Weights of a small mixture-of-experts language model, trained from scratch on English Wikipedia.
Size: 10 layers, width 384, vocabulary 5906.
Training: a variant of SOAP for the experts, 270M tokens, 5246 steps.
Below are experts of layer 6 (counted from 0) of a mixture-of-experts language model. Rows are named router (the router's row for the expert), gate (a neuron's input weights, with its number), up (a neuron's input weights, with its number) and show model dimensions 288-383. Each number is 128 + 24 x the weight over its row's rms, rounded and kept within 0 to 255. Numbers have three digits each.
After each expert's rows: "comes after" lists some tokens at least twice as common just before its tokens as in all text; "gets" lists some tokens that make up at least twice as much of what it gets as of all text. This comes from a sample of Wikipedia text that the model never trained on. Tokens count by the router's weight.

# expert 3
router:122137155099086099158157123153125154124136145113089130145134138089160129126133110169167150121132116168147084124133156152116130115143127162114123119146117144156113147058126157152152143147114195124087102147083107157153135137114103133075164153130135147159098140136145166185088176160146126149
gate0:221127118140090139067137165138118154132170125118145142110129113115119132127122125159159154162120156124099123129109158118091137164152083166132109155122129091112130137126112126142142144127077142107112142096133157145141118128157144108124126139118175150151101118138141153121132112137087145148
up0:119142128139123122087160138167137133099088152112188137159085131124117119108104090163108103126138150110115154169113134092147155125153113110113101145141153140133098104113148135104116144085155099131128160096122136157108127134090137111170117131158147137072108138172115120104099146125079072103
gate1:113153140148163113139121098095102126140119139129129110144130167101080158150087147146130142086124173092136113094134129110125126129116086142152114097098148162103124153097141072169118138105123142130135161082109114110133104142151134107113137146101133121102138086133161126084159156125102099153
up1:133128110160146117136088102111095132162118134137086103126130157112079140146068171131153111068140120105143116104163153097124129096129120175134112123070170170119142104118148118142135164106111120145124119108102093098142147138149120140128136127110138151115142084118124118109141140121102088141
gate2:078126106131157076145173168140124151152128132148121123135165145070108101161204106129130149105098153098134117136130151132122110158112142113083130176138148157137129129137130106121128190074132156171141159122145123149147052125099143100092129119121126147117099113142169134164103112158059139124
up2:091128103151179105152151146169101167177146144159127129146113118080165108138167116164134116128116147088114126125123137118139141153128151115083125168136163148127130116119141097145119160117134148183140165125141125125127067135142142081122135114136125109080080130143142146159114140142082134131
gate3:084150118151118086141109141148143112125132092153104137109166064119131130126186175168171163120127112154137138124102093118145153132130101089129162164129145111100125113103141121124119116105109130154108107143109121105147128128121168146123133130113148194123134119116118128142126139157128112157
up3:169124140099149143092154154142125100136116124131178124107110127120139140116061133085133097141124138131069106190143148121145152132097148124114101130106126140150134154145141130149141148130143135133128167102111184174119128136138099114105128131143166098102092135145116142098157142125128140088
gate4:084174117101094099147131122127133121083122135110128130127126121107105126129174158085132142112099115152148170127157117072150123141125130177139137113121143152139143114096150149155122085148102182137096151126131132090127175112112153143141130130100134097100091096114051131163094089126125175148
up4:169064117189150147102139125135124136192138129108149117124149117149161148117098122174113135124178137108158090140093159144073125099108126076097134123162112136124127092153131105105140156100142098144147073104116102141145056153146161093117102120159118144153166130130182154131159162157105105101
gate5:104063126123142135110097165132083141138140133132136100113140142102123148125128164150126130143110134149148082115138126105138136109168089108114163116094111105082115112087153096127137118119047132157105126147119107112110096076148129106069148150140134169166078104113126098144135157142115128134
up5:142106109124149088164099113151199101126134141155127090115133140130148108121137093167144105132165119135137118124150105151132168111167149137103120100137098158172130113122149092119100128177154117120084124130162140156111148116100132132097138136175146116128126124118079080092122122160111085095
gate6:146126133176139081142154146158160106103102102111112113147093123126091136077119117094105153136113130125132130117129161115139145106133092113093118109131118171160127148114114132140133132158145149150100139131092117110131135122150132149112118119146153114133120169137111137194125145153059108113
up6:153105122157108160101141090139131146135156098113142157140116096144156134146122136145140117149160137138144130123132132122124103110120136143155166156186180088136133126138133119070174151112152129069149098111128141147127094137145128101121135147107132144128093140134164157138118129113128163094
gate7:112081111157131145103149118105133113143140087138156098145130116078129200120116118126106157142145135140159119137131122137157125092136134124125117055180125132141076098100160127170122125131111167123122136132110086119155122104158137125152144097145097101152157107126126099123131135165083132113
up7:135190123153153112130092154122134166116123154136099143132117137181111064133153176108149115062139149127097176114127128145091136138128105118089164197096124112128164150137116128063151143115119097139129132126139153136091134152115139120124119145104154143125085134112144152147125126117137126137
gate8:136149133174134082125146135108145135139133105138114111108125138112112112102132090119102117120117186094144112152081097140160139141123174123095120154126144107131141133110134118119198137138113130148149083129110139122187151109122137081180138114110143142144157138151154113122106123164047121133
up8:096115136105157129107179179170133094147162158150132129129155128118124130116133121169157139140129119135127144158188150124119104107128142163174133130113170174142116159150140133110079171093120130137133141087138127114058121183148140116063070089121118137108143108143110139091126128127148120115
gate9:147150111134081086131167137141133153206117073156136131101122097099137126120170112142129128162133154113129090104131139116157131099166148134103159119164076154145119131107135140104090115168107158130098128126118128132131111118102100143115161133107122084153138141140110196136103129155108131097
up9:091144127125155163105128082099135099089110185095105127147112125102119124124088122132119150158111109110141133152106113125108136179076121122137106109123107144149144105150124067116135136140134114119158140135143110098129159141137157110150147117148116142107127134117134116114152103115165108113
gate10:105143164135088132168161118118128133136156113145118062113177100118106148130171124155132115123085068086114146097191127149143121082127145106101137133167111080181104145123086100145134131148103135143070111112104135126153093136124140142131130132105119150141103127142112128165120165159117134138
up10:106122146142070138109153123167126099126082107064153138134150138150153121138172115178149128170136072117132080081168127129128136148128084111115118135114157129159125140129104109145124098140074145137126160130121128189107160116095128130103085128142090162169146137100175121135109140130122149132
gate11:131098100114129097140135124151133127143141142116128136153130104117139144131123125146123122096128143098170152130107162153128128107096115129165127152154142084127138112102096121115134123121087147154172149109133149107128073132122134114173156116126099124100069086116107124156118145155123155132
up11:158097124108125081130126101163153124135131116122102144154147135137117155115105159143113128102138132112153130114132155169129131081113101097122115122160138117153137127114096131097139122125081131146121174110124143116121091136118119125158148107135125131082088103142131140139124153158114169154
gate12:120133117149143148095121143106099129156154099132147101107138081135143155140112158130148105110136159180138112150123139184155153109159099128101118147135158098077097161119151116100163132132064141153132112106116098169116161112126090128073138120145101131146110105111097134169088147120092095100
up12:104115144097135157161127108130134126115102145116159155145085135171122112140084123132116134081154114089131138171097143088152165158099154145122106117154120105139148121125104150124149084161187137103142127120133103132126079123136124130108126090084089124119104127136138138095172091129159125134
comes after: "\n", " |", ".", " =", ")", "s."
gets: "\n", "y", "-", " re", " st", " St"

# expert 23
router:132111139138153115122111157136115134125148126118109144112114118065154138121120128132151138097162111175123101140152138125118159134116125162135111097140110109150120100100140099141114158097135132122108129147078094120181117156129149108154171118111153081154095153125173123159068160137146139116
gate0:166167184158099095131079138162117118102133170078120143089151133110148121161151102128126141126137142142115096134106112148134123133150143119123191184122115131118125152111160108125106133155107135133100127099102108139159178076117144119124102127106135103173081127130143096132115127137099140050
up0:182141110113127090141113133130123104162084088159099152107084181112158131145113109116134137146120119144079072133119118135123146153115133096139140136107107109097107143122183099103122107122138140139145191079084121126119112141106162116109133126102148092123109106143150126138128168124090151109
gate1:131113124120128165135139153129172094104126179111138153132149144144116169124117154077117131134100138123126116130111144116169125120122107135171118094141114163086098099125179071122176113074154140135145144161112097102170114174161116151116104126118121150136104121119113128120136138128120141145
up1:131117139129156113164139130130156119118127171108099104114187137115102172107117132104115119121103142130129088101127142077171132120115139088113120084103135119100112110149143096100122139078133137153110128173129112131136090134160115144128101149097132118140151115151131135128095128116120102102
gate2:113136133097102113099066137100144119146128174161118134102112127120119138157150101097158155103104128143118123123121171125110124110139156142127130095111097127172134139146154087083141134110153118115127114094114125129121095127128124141153128155105130105136127126129112122125109116142161115065
up2:147104122091104110109099124112146112127080130160165177088140130134111163130163155104136108107153130145132123066162154115126128140105118121087140098106126123173158146156149110100139127141157126120107105141113086134091105117112140137145084110096112129147137126145138110140104109128133110136
gate3:160082145117139124149127125136161134112126134135134152102135165146102131129128112190130112101112141166113116061146117124131119114106113133131129168150129144118174120118184128139154151183109141129120118182150084137137120154114120133129117125097150122156098129126140125162122175112135134115
up3:119143098144100145116120119128111116157110125118126123131117086112145103164169139118132149172120089076126127122104145122128111147139101099114155099073116161130087128144103142091151096102126122155118137076128150140113073128120115146124127154145067120116155139142117130098144117133133133128
gate4:168101158150113112122151103157116119111133139148170155114139141139145156116170122133124120116104128111096112106154119094131098126074091104102131147159119135098115146137103115137147160125132121091126095119109113168142144137073125120153096177076135124199138092101127152142156168131122153148
up4:114133108110101146109118132127144149166106144169143092153122112143119129129074134110124145149147151144151124105093139134140150155172128169162096128106113120123165122116124121124152071099118133126099176148146121113101107105221116116097154107122123130083128163130157098103098119109106111126
gate5:178118118146143115071099113145103111132137127154128084116108166124132127105127109143120100149120126123086096152122150076105132157146092079161088126089140117116111146121134142130128131119159119125149191142132133133143114185112158120141141135075153082133118118107148158129114134142136129129
up5:163151133126150120144091148172119084125163144152109150083133115111141120149182135138144130077135146158101153124175120120119154142085129137116131121082116122155157091129127086130157155117142125159091163174105128133151126173141150128144121154151134121131127131148136126120110142158155105130
gate6:107145111194132117155134124142181124121121123108145177115131088085132114163108116159119110146111128148096148136099152091150121154109116082125160121139155134104104086119137131138125117156101133169169102098119126121158130113123137176103111124096119138136140099096129117097167115145123111093
up6:122073132129147156123128137171108121143119140145128095109114155140152146099116186085114132128117123129138098093147099144088124113136117133132135148153079110110107141119103066134176143120169130098118184136150133119124136132125118114153144140148114162185105131145144129141130135127143123138
gate7:131110119163172134112115113188119155118089168126121179147115115139127137115133133132106139127137131146139093148144094168134094128214119135139140155121112123107134102107099103098139139116065139125097128145141109169066136150096128138112134103092160127130064140101191150127091108164119132153
up7:137160142085109129160146139112122111105132108132116059090158125125124131127130129095136116165117159154129151115126149123112112145051137139129119102141152134104112150146180146158135120132127128119110133084121178113150123098172101140141116141147138137113139128166058100119169143108139127115
gate8:131159137106140146146170122134159106118098094100144122132178118098118091130106130157114116142115115148102135057143110123126129100138105126131089123095130138078162120093104138151141146144138147122138119150128155137123110158137126134138144151180125146130095157133136121114121101157149109121
up8:123121134141137136083104126149127135080172157204117151118057122167136168129119118100103138117121149141143124151121119105129135131119114151115130154135073174138069126152126148135164104114120119162077105121120100149108162101143127115099125119155136115119108123137110108087131165131094158137
gate9:148127133149124122135155113097089131144161162160110114120087107126116143101148141085108128109157117155150132130137142119136120107134134075158102128136116106110141091125145157167125126097099116145126177106117093130162142105117155124135109094121127106139107113131128099105105143140148081110
up9:092145140118137137111134139172098157121124141148108162103118157105108125156154120123127133135067104139145120149164110184135103147114131170129118151082153119147124101124149110110158152105129127165184123085097128148129148157131117105126155129143143114143114148126138153112093129143162117146
gate10:138127153077115139080118123138148166136118138137161190135092153105136135112162112114134143110122099129139163085110132142146125133111160139138135138118168131094146113129138154078117175128144139136105158139145122086130111163102146111141096160081092134103141135089147136131143125147152093146
up10:129151146155148149100124141141192123123119139175115188121120110135132135134156135115123141117067150107103123133116120129107137123088116137151092204132114130117159147122107082070135160111130133125146155118133145103112149170100155132133102132095120090106147126114119080120106129142139100135
gate11:092094107117158108066103092112142134121137126164117173149087103096065091120124127120105110131110084132103129146123119157149127130119122102138131146136070091139131124099167145174102170105160118125145162119137104137115105141137155141129137155137127092151121161123079122136168136108121119121
up11:131087098162140159111136111108102157170144157157135155130074109143099139166083151180097125113110149155121144123142123131128178113115159131106142122170126052196141108112096110147130131085140148086157170139163154151122098140178138122118165137163143110112130109171178140112140163126132146170
gate12:179088129111150090147092089160143134138172122101147092115143105134130119077131156130090144081135123154103178107122133148109166128128123161123106162147092110128120104145113128150145113146150133110094086141073128142126111084161139129145114150157115101126124154138113157109121149116132119127
up12:122104107122127138127140140134125123134155150139143130112151100131122111094118161119104126092116149130101161102129118149136187151140102157111082129121058110134115105138083134178156094103152135099088128157070129163140121148110122124142102103172105120157127131127135161119094175136122107135
comes after: " of", " the", " for", " a", " in", " with"
gets: " the", " The", "'s", " his", "The", " her"

# expert 16
router:115116132114152127126139147124158138122088139086149151167123114116105147160127120118163136115157128129130127139144133133112142114099120153114124118122152128170100145090118120129134138144106174153110109129041095126138107149131098108110144125123108120125093121096163099135095184160099139110
gate0:143147121091136132137118141140125109101128116130135101129082121142144126156126157104171135127156133141135119135137087179168130125128150133104100140158118094155122126124127123157114126124053130128100111162102128108121143116087130088104124078127157160097118113103126149146131122117125117119
up0:136130109167094113076139154159086127166149123087128138133141093111124160139120102088110126114157137121133144144131110164129139200110140123132142106068169118182128138133103097177114116113136140169154103077123184131168146119132099091134144098137139079115146139130150107128115161109131117145
gate1:081122169107141107121177112127148124127051103132135169140139111109106098194137120136172103147099136168108123131134091146130061127135103126142096151081109169123149135127101144148149146070140134114099166136142122100113133158146141131133125138116143119129143134053137140156134111150167135112
up1:107154094068164124126104118123058103136107116142131099149134152126153111155218112132171083130160085150124114107111114155145163124149091155079107119122163145175139059127091145138115152115128135108136080148114141125122107142130132139140129199124132127128121124095141115134144117077173114134
gate2:147124161113137087120081156131115155127164114182166117127115158090134124128157160140101157138112123164109069135126111100110134109149132134092103121145119146132108212077162125113121159143091149060102097157112128095123137101116132108111129148137129123152131103099109112157112142146089095140
up2:143129120150084157129179094143146114135140172113113116145145094147130124123101128086143115099147151117135172132107163157151107130123080118172144152123139129135125062159107106151180096130146115171129196127172135163135104180152147121130153098126129145124102145140162113130129118142156163125
gate3:155118159120136164106103120146124155111115108153106132160132143127098107133113117141095136133085162139178111180146135148080114147132137136156119167116176141185138140126111116132151107138141125151132142077131205140138150137130119144117087153098126114100135158128127138132139143107110119158
up3:142146148144151131084145151131078157116146107121108131142131159124105098147125098130114076136114098143138121133141194059160117144140101189144153144129150081153118147116152163099166122114090115119087167088143123146131138119165145128089098149093124142073121116149089144137129120131121131182
gate4:096109128129102113101127153152157147146142132134114114103160090116127128112112123165109144178097171144147130136149157145119097143130098125135156166132127124122125137104130109063120097123100154148096152133130153084116125133130142143129139048090149080186101130133123149160130124124108170144
up4:106089139147104112122154164143138133151131131080113134083121102118148150095086119137092161122116158138139078133104159115115087125124090120114148174142141122120123147104132088101150103126128154116097147172141138090143099159117122122118144090105150106148130126131121137162128100148108156164
gate5:072107101145128124100175122157096112114127129115154138111120112135130167126109110131137131137150132114146119106154115114169147145092120126091116127155159054122107133132137124132069132136125151153104116131137094123105125124180125096120126076097142125136124115142177122134123132117158113137
up5:154092141159113138167097120109154128133153150124084111133124149149123149115112119146089111092103121112139157097129132139085119108168126128157087139110111125140141089130122091129161129107162121136148138106148146124086131144111133189115138165185133123108132136120048102140137139141121126125
gate6:121110139139115132118137097081125110114166131141115140163147145125113134112108085114142124122125150136120103162186106117117113156137179118155146102108138179110079135127119134133119133124111154100085077114092121117115100147175127106103182146114164121169163149123124132111160133134119165084
up6:116085118145123147094144130076128080133125127139110160142133146114075146113131122120146123140103154107116097116226107129136101143123176108126163113106112216125114160131125133132104150139102141084121081088109090121121084118170124067132152116071115140152161152107136120125164122125126148081
gate7:096103122132137105141143122093148148122117109119141066137114105110095122114102156145122137149125119108158138125138149097112113120107121227140152130177102141154124127100149108133158111159088143136088147126134076133175125139128130166109127097139141162141143113093112148109126139164129162115
up7:091073145139140100115154130109153161130082109119151112154110100119109127125107145138100112153137153095147150175119130094117118154057137197139129138164094144131138122114134125108183112153112131123118144122133055148166142116141121152136146102142131143115122144109102139102112127202134141096
gate8:140129123109142127184100133123104134065117195139117115130131097128084151112115095113129137167119121120134090117091145114095114101160115138131097110147133123136133148121131126104123114106133147168121130111093113152115085098148134112148095135118150104110110120126175094117104115164090133128
up8:123130123158097143104160150114173143171126091122156111126116157132154145112146153161146119147159151124122147133158139129148130146113152120127206134124119112106085132133134140143131160137123123108134110151186143110163147119122123153108161118126112177155144131140084154136167152099149130150
gate9:144144134089103162088141061124157125189117162112113102123118145136132122121136121129113109143139098087138106095127063158138143110148139128163135169094081163172122151139152116120132126114126120196107103112128132124167110119143122090112151144155187137123139129158110139150093120136078125144
up9:141138129141152085144085143129111121131103121144135087162145122136126098152124071103108141173121160111162108183146149160108143133098154129097096106184137130138125132123118161118077114137070133128118134105073114114133131134109135110121141154112084147134149139117108139140138119136117125104
gate10:166121150107129103167147106171144181131087088161118132128115117132105112106120144138114124156122094101130145133117124150128127115075122106105122166126133127094173120124134095103132102077142120123156154118120196170102144111139129112125132117089110087121105130125150157135068129108155131145
up10:134093114128139103136143095098151126147146108100121118121148154129151091133151125131117138121117124148163078184186097125152115150168155152120106103142102135098115141077095162132123122138116144134118164128101105094158140114118114166134160149180157138134129107122127112131180119140131155197
gate11:140077163133140130146088122102133131082128099094143109119111108130121155130109128135152129101105184126105109128140083125121121141134103126139111107143134071084183139134148117152160115123134143098136116136122151180160111137191134172098137110144151107122164129123061138146105153149121130109
up11:130129128094132156117073077111143080083127155109178087135092128146133110117121144086119135106117094099118140092121149126112091082171127156156143148162091148132138119110164131139114119166099126149182153135125103129126101175136135158113072096111146139140135141139114109127139117109140073153
gate12:145166125120161128160143149112153134108116090149144131164138162124127110138133089129125065105125141096141082131138117108132097097122133131091116124144117121097143179140141130139115120117138119118114098161131164110155119152102123155135175131160127138134123130121092116110116134119083159146
up12:132098139120139077134136128112116149109117112109109123082141155135139143146139155092128111113111141114113103131116064099131144127133109135091082109132130110129108123155153106120108120102083136147142096138148131115144139109113134149127159173137145143081132114116128138137136153114095105127
comes after: "\n", " in", " of", " at", " ", "\n "
gets: "-", " the", " |", ":", "|", " of"

# expert 22
router:122125152122151114130108146113124127119129153079098155137144120125125142098130113156141126151150132160149113120113134150112152131094137171150136126110122117164156134082120118127141146102163191099128146131098108112122116153101125162089149117130143100134116107117172122173107158184137150152
gate0:100134127139137120165139146137174106124105162129149125111143151094112128114147132125127122163155080114148066146091149133127125084146128109133156143140122156151121129093120133125122108149087134141126123118115106107149112123096134138080142095104114135174123145147104142146123139145131124113
up0:113145124094147121132121151115146133100120136102131126137125125122136089109159155145178123128116063113153137078160126119115115080113108124152132122153154145145119119126100151120105121123119112146110133121145082114129081144091130165104126132144122171189129151139114149129164113126121081130
gate1:111148165114115127111121138102117093164116162121116111117143113096137150139160102124109127116113170152151131124109079129110137152148127142127107095129107121147143125110154108126142104104130142146196102101109169143153090158116122118147145093150146115117123133122114125149067139122120131160
up1:162169152063151091131111090140142094117115132124133100138179128102130161133136130124100102133115151152198153111148121080111086152132140086143128129146091135137104146118140121124142136126123126139096116130119146110148081142123136134139149149135140135108104146142121110158090105138111119149
gate2:141136183118144089168095130133116167129134112156069139153111051127109129118110143121108121164128162100168134167146146137104162156139146161122098126142157119157135125118134131103108156103101144132138106151094090115126100147178120146119162136126132142107093115157186123138141114162111110103
up2:140107122171098117085120149138115105096119077143158127114146148112090170174126137106138137132128105138082081147131148142115152122102126121150140130130120134113095156116057099135135116143153112125119119103110159148108143119075103119107076109098131137140143156120073113137115156095135142116
gate3:164130149124135097088086121148140077167126105098103148108162110122134129137096178166140147129157110105114149131128114144103136138180114127125136139131132107128140113129102149148092133149126105188114137136132117137118118127162143133102088097125140127082108143119119125103125095116130148125
up3:165144095142125133076098122147126091141095161111097121138073154151166158146122158122111169137155114136125132140142114167142109099139103128089146147107121116124149120111132139155131153147163121118112133174125121117145115094162095128131170084138177135106176139106151124121164125125162174117
gate4:152144138193076089103112095134144115131112132099144139125103134125117156096094154155134134113114146076144118125133088129099134129120114099108104113144136137159138142106141129133159158164134137096166132139117113116178115148134136127124103101145113145124165074135091150119101145160083141170
up4:124125122086116149120130131081086115123111125141140168125148110124092112150172125092123137147135123153146144098129102155105097096151106169193106143124124147050103114123146142098106134087116126128147131110125104112117118127114142146099098163167158146125094128110128115102143117114145091119
gate5:123149152140098140135119133097110104108123112126097128136131094118079139161159121096154117163139117130144129120142122112100120109102138119088106136137170147111153150123105150169117136118134130118168130133118114118141148164124136151146158117146145108120145108129105190182122129147115133086
up5:149147141151116081139087113122146145111122169115127158158156139099127153114122183106114129113154113092129091140149145090138134163092136119101130130219126142138144163116095155131162140113137133106185110121095094069174136150123145150140134069143123118111114125115138149121111174127140115110
gate6:130097138111132089113149109142141157129128092091148134110122156054131148138147147159120143143129117143125125133111158126099106159098127108117100113146129138171138120113141147111117147120146179145135127182093118092128085118149129147113116152143142165107104150136141117136117134191098121123
up6:110099123143137098130176160127144159149105104108125134103111172067109136144104129161143136131138165187119126142131153088137114158138135124095062127117125139150133094117120139098085148119157140145158144170120118103121094088143129147114111106116152149132104162147168120125125130172110098132
gate7:078097125093139131149169143165136090099136140134148189137134128138119122152092168154138156099129119118160129156141128123132099112114133113154103120112124118141148116104103129132127133153138154148105154130134101148127179136142130148112136145143145144153122153159067117128146175142153170138
up7:121114126136165095132180113129136161120131137154171120105141143109146112123116137112095125122103111133106143125129090091096096150111146100137089145131109097097138103160158112117109148110131101127124106139139136108124176164113134105091155114119169109144120139098085118129127145147096115133
gate8:114166091164139131104098170115101125106147089131139141132138115109084120125147063147140103144119118146121141162145148148104123143131173127099087084143160117145115128106149090163146090080084138105161150110115100134152154126127116095120145082105155125135156138077124091168117133120111152141
up8:106134135113106112147128146146085127095132165125122161111110120106077143152143135115121130148124116130166092125138147159125097129107152144101144121117149121133113105115165100199154132115112136131142165110136057114145146100128101106136160136095126144153129114101121120172110127128116113141
gate9:135128118184106181140106112135110103141164131133091130120135116139172148143108087151116123111151142119173110165156143163103134116114113112125102121107110117119119120147177149106120148116144164145127124119122162128097143120156143124126149100142138137156097112114157090146119124143100154172
up9:135128122089091075120137130146136138134067104157141126163145190109111104106148159125142128142112120165127141113137096112120104129127112137138180128148141152123141125119092087141157162119130107101142155146132106115119148127103131123115100126134131092130157137139137168092058116112160147107
gate10:134119133106216156094109132129122129094131131139128104122149157130078110123132167166148135134132122149150119144148150106090083158118178145180114174141136128151134077125125171155108109141167129092132102094121123131053165128126152154092092119125147104089136138115097126119129126158130130126
up10:127168112090134173103110121135102130066172118144068106109121153103070124099095123123123104136107138199141113139105117160121061131122143097087159131134143136194104166114089148157138133129101132101133139098110100096114149139124137141124134129094124094171131107117122066137113153098168148173
gate11:074079143152159090145113130101145135061091067088123136135110148134137093124136128147151155079149105107179112142140134164071110125126099103138112126112114083123174125117108158112119174145122166086111126131122109140125099121119174143115157125102110126148052140145173111128115126133154122128
up11:099155132131104148099136144153146139173110078101128100156118108123108139137142068118093128149096128134108093111098141170155145155083132107135144128090162145085146150134120079122123100127110130141109161162101119168132082122139101100134175132071137122115122164115069135151150118129137108089
gate12:121160152116118099096138128161118124145130126132120132137115141149114109108139125177115107124123136132132128122139156152137150144135103150115155118139160157118149119118149164137110095150140147113163160091131079145113109147143132135122105128119080123125136094092133134105122130158108167120
up12:096119120131103136143113124164125107135158165111158113126152146156134126122127134088121104132121125092148112141187129111072139182133103122181154163116105143113124112126150108174127100157137126131069134178133117148105136111126121085168105134122153108138141100091137171090147129122139129157
comes after: "\n", "==", "===", " ==", ".", " ==="
gets: "\n", "m", "==", " ", " ==", "/"

# expert 2
router:097171143085125105164108143151151098151110141151156126145140089098116110097150140126182130130098120134118086143101140117118127122141109197126125149163165153118098145084145116129117122111088192107097131140097128116156144154121127097113126143169151155158103087101159111140133169150134162144
gate0:108159179127114126125164130158141087164166096121127103109164095105131095132110136144152139149157125141119127087123122094159135117099107113098113116090131125119151146125125113131117110130147143121122139140127080158158102138137153088138114119108141093151088164153165145114108151126098121085
up0:114105176087104077123136126138138105178164129133150111098146108123115088117139170149134127118147129147112124135168115122149097139097106165128115160148071107143121102123128135080109126078112143110117138159118086172168159153100110108121107108141143120144136128146107102115100120132141149158
gate1:153145123116135093127116128095131130109094086153194166129168114101106146145140146167129126147102099117106141096139108102088133145125137122132153145152135168123116172111125124094139137168113153124111082094136139124136133134123123152119113128115118168139094104091113135119119116148141156103
up1:116139116134123095130140140076092148136095146061125095117192108147135140110166100098151121133148122124168156114193142127168100137153113120143157108127137115120149120154150150112122127153130110131089112120120098127162107091114154120151139149104133140187152118161134122130138128142098150118
gate2:133116122101111114128118132169073131117098174117160121161102138125103176133096163113140096096140137132170131163134130071143112111086146169137164115160111113122088123136109130134091127091085131130121168121101100113138150128129180126111131114138102163163105126108121117071113105119107135131
up2:101157115099124167146113123105121124112095166103161109164102127121176165136145116112119110131151106133138132094112132136117120107078145149162168111119143151103151112112118165179131123162151126135121093172140131087136140120099139119130118188147102100098101135124134139120104137154096096110
gate3:145112120113147120126114086148147137126083167143176139123127106109094131144135125162135129120125121164106120113137114107077133116141091092161127123198130094117136092114156132149121109115102157110100144165138081150088142129117094141111142129111101107098126119155099134103125108155069117175
up3:166080109131111086138123118125120122130080103146150102159140150114139131104129119126117135105109143153150112143124126107142107123117104096133151178160119102134085128126114091163130150099118146101142118103121094098118105137124155153128139130127070179139141111118136149159129140121088108092
gate4:146158127080118120144108120117153087146120143141124149108104118052118138135153117112111144100099123114150099107128145142135099101107162185143164136152097180144129149101168140119109157139125134108090153133121118140139136134088126141153122154148149150127131135075105107094122124142117124127
up4:118121093176153124145140131157185124122124102156102152079114103107142189117145087103109139144143116145135083115095153131146144127111116173110168121135122125147122160129138123105080132161118141125101120158119171150122116147099115156094127111138135130102158135148136127121141131112147125116
gate5:098142084135099155090113152156131099130107111159140156138106141122065160122159134125129116162127162111166127132109141087147124141129111162174070138133134106139079124122148139148131084091132149120153184143142141110107150119116132156128130084181131127172148143139133148138127127109122089155
up5:128115117084103090143133153134105138087147111184130126092186124125127155113094102146142131135117127099102118140134135118137099114145102123106124153124103126128153162112168139101125133080116131117113106096123118107153113108111124133114078135198144125174114098141103120106128111140134054158
gate6:099127103103136111160125174111157131127141113121189164119139128095091151138146128126148145121112111128124077151113141116124124144087106100127107122180109167132123139123121088115127120141170145098132102140131122129110126125137140078152185131085176163163144148110115128182125096152133175106
up6:104130096114145129162104169114190104115122099158157148150152133095085119142155136125139106186109088136141075100109120114116117139124099114155123115161136164136122157122103111124114118122158143095131091136146151168093156103116118102147158148067183174150143129123126141151130107121129192117
gate7:130145110129145114146120082115150101109152124150150125122102095126122102117107160181164095117138126085132127106096144089154109147085109113161080107148144128145193153117120136158127121106081152087165132104123112120117166171090119125106097122163114136113078121131152065076118118151116119096
up7:122119119132154160134062164111146145125128140125105131093129085140110142125159129094174146122121134156128103115145139137119163152150133169092154140136130122122112084129171116116111142155130120137084118111110133098122109137148126136165115143093127119121078132134153172135138148109153119138
gate8:128101132101105150129137123097130133087131143168164137119127100131097168120135137173126122127080144132125118136120142126110094143107118109122108122163123125160105102114147110141124136163105139116130118119135135141202132148178120099126142134143148125140161109109047139124126142100083158162
up8:156132154088169131151079125112152102147147083176126140135103110147130132145130190127171136138099140126156157132116154140128116080085111142118122118145156127138092107118160113115124121145150124127152138107122125133125104187122115099121146136162164153141106121152145110149142127091117124162
gate9:067161138149128131117192088162139121115104136096139131110117149074073078143153133151145160103127127167086121101150160116095112119101134129167170145105113126135131110111133156119163098158106139143157136161128122102131107137127121105121131070144126134144108139154126132131125092109104116144
up9:169115132126142106128160112139169121132113053137132115103116131100096079125182137161154124103112114120069087110134098101117117124150137141174177167137128112120171133105195156114116103133107136106195159153118155095123083116138134095140106120133129115159104134123175100110117114130125144132
gate10:150146166093077140137106120124087103119092136092092126155125084134126140144155113109087110086130131101118119179148118118124141067110214120095092113100149136113137136116123104130134132147169151124088126153107123141109176126172147074167173103145146125128101166121115076136119114161143132127
up10:130114107178138131114133104132164155135179119154144116104135168096127151114092116099173137121136165155154088102146150134150116146128089086145137117131102117149123113126132114110149147118119130182187136072125110133141091139123127191071117132135120109145136093105169166121134122106126089098
gate11:159147175163128089107099155147182151100136107133166163125124125098075119160138147124161158107114112161128119145133100143085095103134110138146125129147108142088148072130152130163139141107098161103127125173116108141155133110114143073142142109119122121144118125120119118106129115148101134110
up11:143143109131140121131127091164129130147130131089107085110138130110161084117142140176153121162124091107140105117124094094126127100156160147058163129136128117134145099133121130122097133167079113149165108132148145109150159099142102119127087071105063110125148140126124166085119143109127162113
gate12:089145124095152091105118077141133137131120150108147142107144109110115152158142138106112140104106162112077122138151105122128092133130157098135086125110170179144135122113146157118117139102153122098117146171125130119139127139144150151118116136118133108133153131150136114128122138159148109133
up12:108104113124135109122113155112091154113109088121125121148147143158145090104120134134104102171098106093198129122149100105119137191144112158119115155166140132099089102125108139111120128124115118116113124112145137130141127109094121130134123139101133152136097109120119134137126107149119144092
comes after: " |", "\n", ")", " did", " /", " 0"
gets: " to", "\n", "w", "|", "===", " w"